From a checkpoint of a small mixture-of-experts model trained on Wikipedia: a softmax router.
Below are experts of layer 7 (counted from 0) of a mixture-of-experts language model. Rows are named router (the router's row for the expert), gate (a neuron's input weights, with its number), up (a neuron's input weights, with its number), down (a neuron's output weights, with its number) and show model dimensions 0-95. Each number is 200 + 30 x the weight over its row's rms, rounded and kept within 0 to 999.
After each expert's rows: "comes after" lists some tokens at least twice as common just before its tokens as in all text; "mostly gets" lists some tokens that are sent to it at least half of the time. This comes from a sample of Wikipedia text that the model never trained on. Tokens count by the router's weight.

# expert 10
router,211,173,230,225,197,191,231,201,155,176,207,207,224,198,229,199,237,204,213,239,212,167,228,205,217,183,196,253,192,181,188,203,245,215,274,254,262,169,233,207,216,175,213,178,237,199,168,190,199,190,173,198,179,244,211,205,231,214,234,242,180,162,157,234,173,202,170,187,169,223,223,202,140,185,242,167,195,214,270,173,208,182,186,199,167,167,183,144,212,173,250,254,159,218,160,191
gate0,236,196,222,133,252,200,197,249,158,253,199,282,157,186,205,122,149,192,223,216,206,224,230,160,248,200,218,255,223,201,170,242,255,221,215,200,182,202,172,148,212,200,151,234,199,197,197,157,207,209,166,209,198,192,234,176,197,215,162,215,212,197,228,164,219,199,208,162,131,180,206,192,196,176,203,187,258,217,245,187,185,207,166,200,183,177,244,220,175,213,224,194,174,188,186,206
up0,168,202,179,209,193,205,232,178,203,205,221,182,195,179,183,241,234,199,145,177,232,220,178,227,170,236,229,176,191,222,174,165,209,174,148,204,197,133,236,218,203,153,244,186,220,199,207,223,232,212,267,214,217,144,177,168,203,170,225,175,194,197,202,233,218,198,193,205,207,188,197,229,232,237,210,217,199,208,188,172,236,201,168,147,164,226,192,188,232,182,186,180,247,230,232,245
down0,223,178,194,223,197,212,160,213,188,216,237,247,177,194,236,222,158,160,232,215,249,175,153,212,236,206,224,250,207,248,201,241,244,193,209,175,164,226,214,169,187,168,210,163,250,193,209,182,210,238,202,162,215,170,205,155,180,231,142,189,213,141,163,202,172,185,175,225,181,162,177,245,184,215,194,204,177,222,210,194,232,214,196,176,226,257,202,176,184,218,164,241,185,226,256,178
comes after: ")", "\n", ".", ";", " =", "})"
mostly gets: "\n", "/", " Website", "km", "sq", " www"

# expert 36
router,185,167,197,215,180,207,232,214,230,174,164,238,211,153,165,202,248,194,211,218,225,221,245,157,220,160,204,214,188,213,173,203,227,261,259,189,191,205,197,215,218,206,161,194,209,251,180,189,184,179,164,240,216,204,160,180,241,183,235,288,175,218,187,234,187,173,230,218,178,185,204,217,126,180,223,154,219,216,226,186,212,249,172,201,170,185,197,199,182,185,219,220,194,194,187,195
gate0,220,212,156,181,161,191,195,247,232,160,200,178,194,173,235,245,206,199,167,220,219,206,192,184,213,199,209,183,219,192,134,165,185,218,203,190,215,214,210,191,231,265,211,241,177,168,181,182,187,187,218,199,231,251,224,205,207,189,240,255,148,170,203,237,291,243,226,171,201,189,216,180,153,220,201,200,239,184,211,209,169,184,163,212,173,248,161,189,171,185,194,200,241,206,206,196
up0,174,195,128,232,177,196,181,221,203,193,205,218,173,204,247,232,198,236,159,223,205,134,214,195,202,218,206,198,217,148,141,167,197,236,185,160,191,227,201,152,177,241,192,241,211,154,207,218,215,195,203,188,239,219,193,190,225,205,199,233,166,174,156,228,232,243,189,182,261,151,227,210,217,188,229,179,231,230,198,167,143,210,212,157,183,235,147,177,203,161,206,210,190,180,202,177
down0,193,181,140,223,205,180,271,254,179,161,197,232,210,148,213,222,154,236,177,184,208,182,190,213,255,200,198,181,239,146,189,197,181,187,220,223,191,191,252,135,216,206,220,197,170,176,199,147,211,218,203,203,182,170,183,221,163,190,185,190,210,191,151,147,178,201,199,232,216,209,241,211,135,224,229,212,197,155,206,155,221,185,229,166,181,201,192,158,177,199,193,240,191,210,199,208
comes after: " ", "1", "0", "2", "9", "8"
mostly gets: " several", " many", "6", " five", " century", " three"

# expert 61
router,213,144,210,208,168,225,227,191,184,186,174,220,206,125,164,201,177,212,207,288,240,202,223,181,219,154,240,250,207,143,162,125,207,284,195,204,223,166,178,250,191,156,160,177,213,199,172,168,132,151,166,182,150,193,206,196,249,225,240,250,178,234,201,239,209,207,169,214,194,224,135,201,182,187,195,186,237,231,185,149,230,242,219,239,180,196,200,186,229,201,229,221,218,193,186,205
gate0,227,171,204,189,169,162,219,177,124,199,149,237,163,205,214,225,204,187,205,199,208,207,167,171,168,214,191,201,237,203,215,143,223,170,193,183,227,207,234,207,166,144,178,217,224,199,157,215,196,208,205,145,223,188,229,189,179,232,248,244,188,261,134,209,180,198,192,156,261,157,201,198,175,261,187,149,174,216,168,165,251,235,273,194,231,171,167,241,154,218,218,208,151,208,190,162
up0,236,161,182,189,169,169,214,198,191,214,189,163,190,185,131,193,206,237,265,210,245,171,212,221,211,200,210,210,201,189,241,155,227,187,200,194,226,227,158,236,167,199,228,207,235,197,260,171,168,221,165,201,200,243,191,147,202,190,221,234,218,194,213,185,182,191,211,229,191,221,225,159,156,239,173,214,193,229,201,195,223,175,238,212,185,202,187,193,227,196,249,216,160,201,243,219
down0,248,196,214,199,220,211,164,181,223,171,176,241,148,158,231,249,184,192,95,186,229,208,187,238,138,153,217,164,214,192,195,164,237,199,240,200,213,210,185,179,255,221,158,199,162,145,213,174,256,224,191,199,200,171,176,224,205,219,157,208,264,222,232,170,200,140,222,201,170,207,260,220,190,233,204,175,185,173,227,236,186,205,203,173,194,154,210,129,198,175,250,169,206,174,238,229
comes after: "-", "==", "|", "===", "Personal", " •"
mostly gets: " ==", " JPL", " MPC", " Total", " Succeeded", "|---|---|---|"

# expert 55
router,206,207,200,229,141,223,217,172,162,168,219,212,234,157,190,214,215,186,176,217,207,194,255,185,225,138,262,237,172,223,186,153,251,255,242,193,193,182,197,215,241,186,181,179,182,256,153,164,194,217,184,238,124,180,185,146,201,231,205,213,176,221,179,202,210,213,226,221,175,226,205,203,156,194,217,206,200,195,226,153,228,218,258,260,177,196,209,200,201,183,232,225,174,183,156,200
gate0,171,167,168,184,187,219,214,217,131,210,182,195,214,198,207,112,179,222,206,221,184,274,196,215,218,265,190,248,207,193,201,118,194,260,200,212,219,245,201,207,274,202,181,207,217,189,188,191,185,277,201,149,166,208,158,172,174,179,219,157,196,232,240,231,232,194,247,189,218,163,177,217,180,130,162,177,151,128,203,187,180,188,197,204,185,224,210,177,198,227,173,232,179,208,160,196
up0,217,176,214,186,202,120,212,171,258,168,210,195,175,196,202,228,196,186,215,174,159,188,230,172,235,179,217,200,202,201,221,243,208,260,217,179,193,186,218,221,157,240,191,200,260,201,271,248,221,142,177,187,220,192,231,228,217,183,187,237,186,193,187,212,186,183,184,256,176,194,222,228,231,212,173,175,223,240,207,195,196,161,224,184,226,173,196,172,249,201,215,193,232,208,238,243
down0,219,229,198,199,144,254,229,219,250,199,201,245,213,171,177,190,155,205,227,160,251,190,220,149,210,203,178,208,189,216,191,207,102,214,199,200,237,169,213,140,229,256,249,212,233,199,172,186,187,179,182,198,221,238,221,164,202,171,193,193,202,237,229,198,185,189,196,206,144,200,223,226,160,209,205,184,154,232,189,161,158,200,184,215,175,171,217,220,184,231,245,210,133,181,178,251
comes after: "\n", "1", ",", " in", "2", "|"
mostly gets: "=", " (", " Spouse", "_{", " ·", " "

# expert 63
router,229,192,195,191,178,242,191,204,192,177,226,219,173,120,178,211,199,188,180,225,239,195,197,219,256,168,238,239,208,153,192,159,240,219,187,200,231,155,221,172,175,210,182,172,235,217,155,178,148,164,182,152,202,206,205,151,238,227,232,234,180,166,183,246,203,173,207,193,199,224,141,217,166,210,230,193,232,224,177,179,241,237,173,210,183,202,187,172,175,194,254,257,162,237,219,172
gate0,196,170,221,249,166,235,160,188,136,199,224,198,161,205,228,243,220,215,184,209,160,222,223,231,243,213,140,244,221,192,269,187,158,219,240,186,186,193,180,190,163,180,173,156,224,206,212,205,186,223,264,195,170,200,220,142,176,228,207,237,169,209,182,192,192,160,202,133,192,146,212,200,189,234,193,229,232,193,215,214,233,201,149,248,221,179,216,119,194,180,164,222,143,196,257,224
up0,139,261,202,218,184,213,223,206,219,201,157,233,169,186,163,166,218,169,215,207,252,274,178,173,118,201,248,205,211,184,174,162,253,193,165,207,197,206,238,196,208,209,212,216,180,189,152,237,175,192,180,182,219,231,160,208,241,200,235,240,205,184,244,219,211,255,152,229,186,200,148,175,197,173,182,239,142,238,183,186,202,217,234,184,161,215,213,232,197,240,197,204,224,133,192,222
down0,241,204,204,165,219,249,194,190,233,201,179,214,209,200,192,154,258,189,200,230,182,173,183,166,206,209,160,207,196,168,215,179,243,239,197,225,264,189,160,186,246,172,199,204,209,125,210,180,156,183,154,214,194,222,210,209,165,224,214,183,209,152,235,171,173,204,216,222,197,224,194,177,172,219,266,182,225,248,176,219,262,200,204,189,225,167,184,251,242,208,209,215,250,222,197,205
comes after: " |", "\n", "==", "===", "|", " ="
mostly gets: "==", " ==", "===", " ===", "\n", " MPC"

# expert 57
router,182,184,241,195,206,242,219,183,195,175,205,187,232,160,147,194,179,225,212,276,248,212,227,204,208,218,162,295,230,160,203,167,239,240,242,261,226,168,237,159,240,201,165,214,188,175,135,171,154,171,160,183,190,174,214,188,213,220,253,246,149,161,182,233,193,198,173,212,162,204,147,222,197,191,171,185,264,227,209,110,192,213,158,232,193,175,194,152,168,144,258,272,176,220,179,211
gate0,178,184,183,137,196,230,198,178,177,202,231,170,189,173,227,195,252,210,157,164,227,202,179,193,217,198,185,228,143,250,200,213,159,202,164,259,196,199,151,209,172,188,217,218,233,166,184,143,174,204,191,116,231,205,204,223,220,270,221,189,190,218,121,241,217,199,164,205,206,168,226,165,198,190,246,164,176,235,219,194,139,177,199,250,232,180,163,227,143,219,225,203,215,188,188,198
up0,169,165,223,210,194,262,201,235,188,175,228,182,217,188,185,183,255,180,197,171,238,192,203,259,144,182,175,181,193,260,256,236,167,189,223,248,206,191,208,206,181,215,241,170,151,168,225,159,208,181,180,180,207,201,182,217,190,212,195,205,211,189,203,238,269,193,226,218,213,182,189,196,199,123,242,179,223,229,207,221,181,180,175,244,188,173,213,223,177,194,181,212,226,227,184,215
down0,190,198,150,198,149,218,164,212,200,237,178,194,209,188,214,167,251,279,194,205,160,187,155,136,131,163,148,195,200,167,187,227,192,216,148,191,221,225,186,173,205,161,237,194,234,180,198,197,203,199,242,201,164,236,219,216,182,190,217,158,197,282,234,205,194,185,193,240,223,220,212,157,189,237,211,203,238,180,209,186,175,187,209,160,141,289,223,187,236,207,150,165,203,145,212,204
comes after: "-", " is", " a", " was", " of", ":"
mostly gets: " population", " Genus", " MPC", " List", " Born", " mi"

# expert 58
router,209,190,276,219,196,226,203,231,177,214,216,232,250,172,209,225,224,206,231,214,216,205,213,165,198,195,211,231,202,187,184,192,234,208,215,212,204,181,204,190,209,206,182,146,221,210,185,166,164,176,154,200,188,177,218,175,210,178,250,235,157,195,167,240,221,217,220,197,184,230,197,198,160,158,219,219,261,237,225,154,236,245,208,263,171,187,204,155,153,197,231,231,157,175,168,208
gate0,232,202,200,165,188,185,212,203,222,200,187,154,275,231,242,225,206,184,149,161,180,197,185,181,211,248,257,226,187,204,171,156,196,197,152,226,227,139,195,212,215,200,167,168,221,224,202,177,205,168,205,216,171,179,183,215,178,222,190,202,220,214,240,208,191,215,229,202,136,159,218,197,204,157,233,228,175,189,195,203,220,194,209,150,151,158,230,218,150,196,231,236,160,205,228,199
up0,174,188,191,198,186,203,233,242,226,176,224,247,207,245,235,190,187,208,225,140,200,196,235,199,224,148,191,181,171,226,225,188,197,238,221,224,210,188,157,214,179,233,193,202,186,224,188,200,169,244,245,176,250,167,193,175,273,210,224,144,171,146,183,186,209,139,197,187,232,232,230,202,221,226,202,199,185,169,182,193,197,234,211,202,211,270,181,205,167,208,168,188,209,194,157,227
down0,172,231,222,207,155,142,208,197,211,188,180,229,175,187,222,176,218,211,161,179,189,215,194,210,240,207,177,218,220,162,164,208,196,226,200,201,200,153,184,188,205,237,223,159,223,190,165,208,154,166,169,248,198,175,158,147,211,235,215,267,209,131,201,244,191,176,211,245,167,160,206,172,206,238,166,188,206,171,217,231,219,182,219,229,172,123,190,170,222,219,210,187,226,197,203,220
comes after: " of", " in", "'", " to", " by", " with"
mostly gets: " the", " The", "The", " its", " their", " American"

# expert 29
router,163,203,212,214,187,190,170,213,241,169,235,235,233,196,247,225,212,204,190,240,178,190,205,194,232,180,239,272,217,204,173,187,233,233,226,227,223,207,199,187,225,198,147,221,190,235,184,127,177,182,148,204,189,203,195,191,217,191,283,224,191,163,182,257,192,218,194,219,201,212,179,188,137,229,224,192,196,216,212,148,201,211,201,246,237,194,190,168,188,211,235,232,189,187,171,152
gate0,185,181,220,163,253,159,245,185,224,220,210,200,202,196,215,297,206,195,161,195,216,187,168,198,175,147,194,217,169,204,218,159,246,237,198,183,184,202,131,199,217,240,147,213,212,277,138,192,207,228,141,204,223,181,214,183,174,182,156,230,193,203,222,160,236,170,167,206,231,196,181,195,183,207,218,159,205,230,238,217,183,164,217,218,194,184,171,231,238,197,196,238,190,166,231,194
up0,202,200,225,231,138,192,196,232,175,254,146,199,219,212,183,169,200,167,208,211,175,201,199,197,203,203,174,254,213,204,178,186,225,217,163,229,247,153,193,197,243,209,217,203,207,192,197,236,190,240,235,183,190,205,225,204,173,277,179,206,189,177,225,207,199,218,228,211,131,225,192,191,269,184,200,224,212,209,200,187,212,172,186,197,180,220,235,185,207,211,229,225,201,173,204,205
down0,228,239,105,233,193,240,200,246,211,232,201,228,202,146,200,222,214,160,195,257,185,206,245,212,223,179,221,201,209,260,180,197,243,262,185,232,209,171,261,178,230,129,155,140,164,265,164,235,189,221,197,207,193,252,225,187,218,244,228,206,220,236,227,215,191,228,211,225,168,194,186,176,191,212,220,211,243,164,146,256,214,217,143,199,207,238,241,151,215,186,233,204,221,146,165,182
comes after: "\n", " (", " \"", " co", "/", "″"
mostly gets: "-", " E", "|", " An", " c", "An"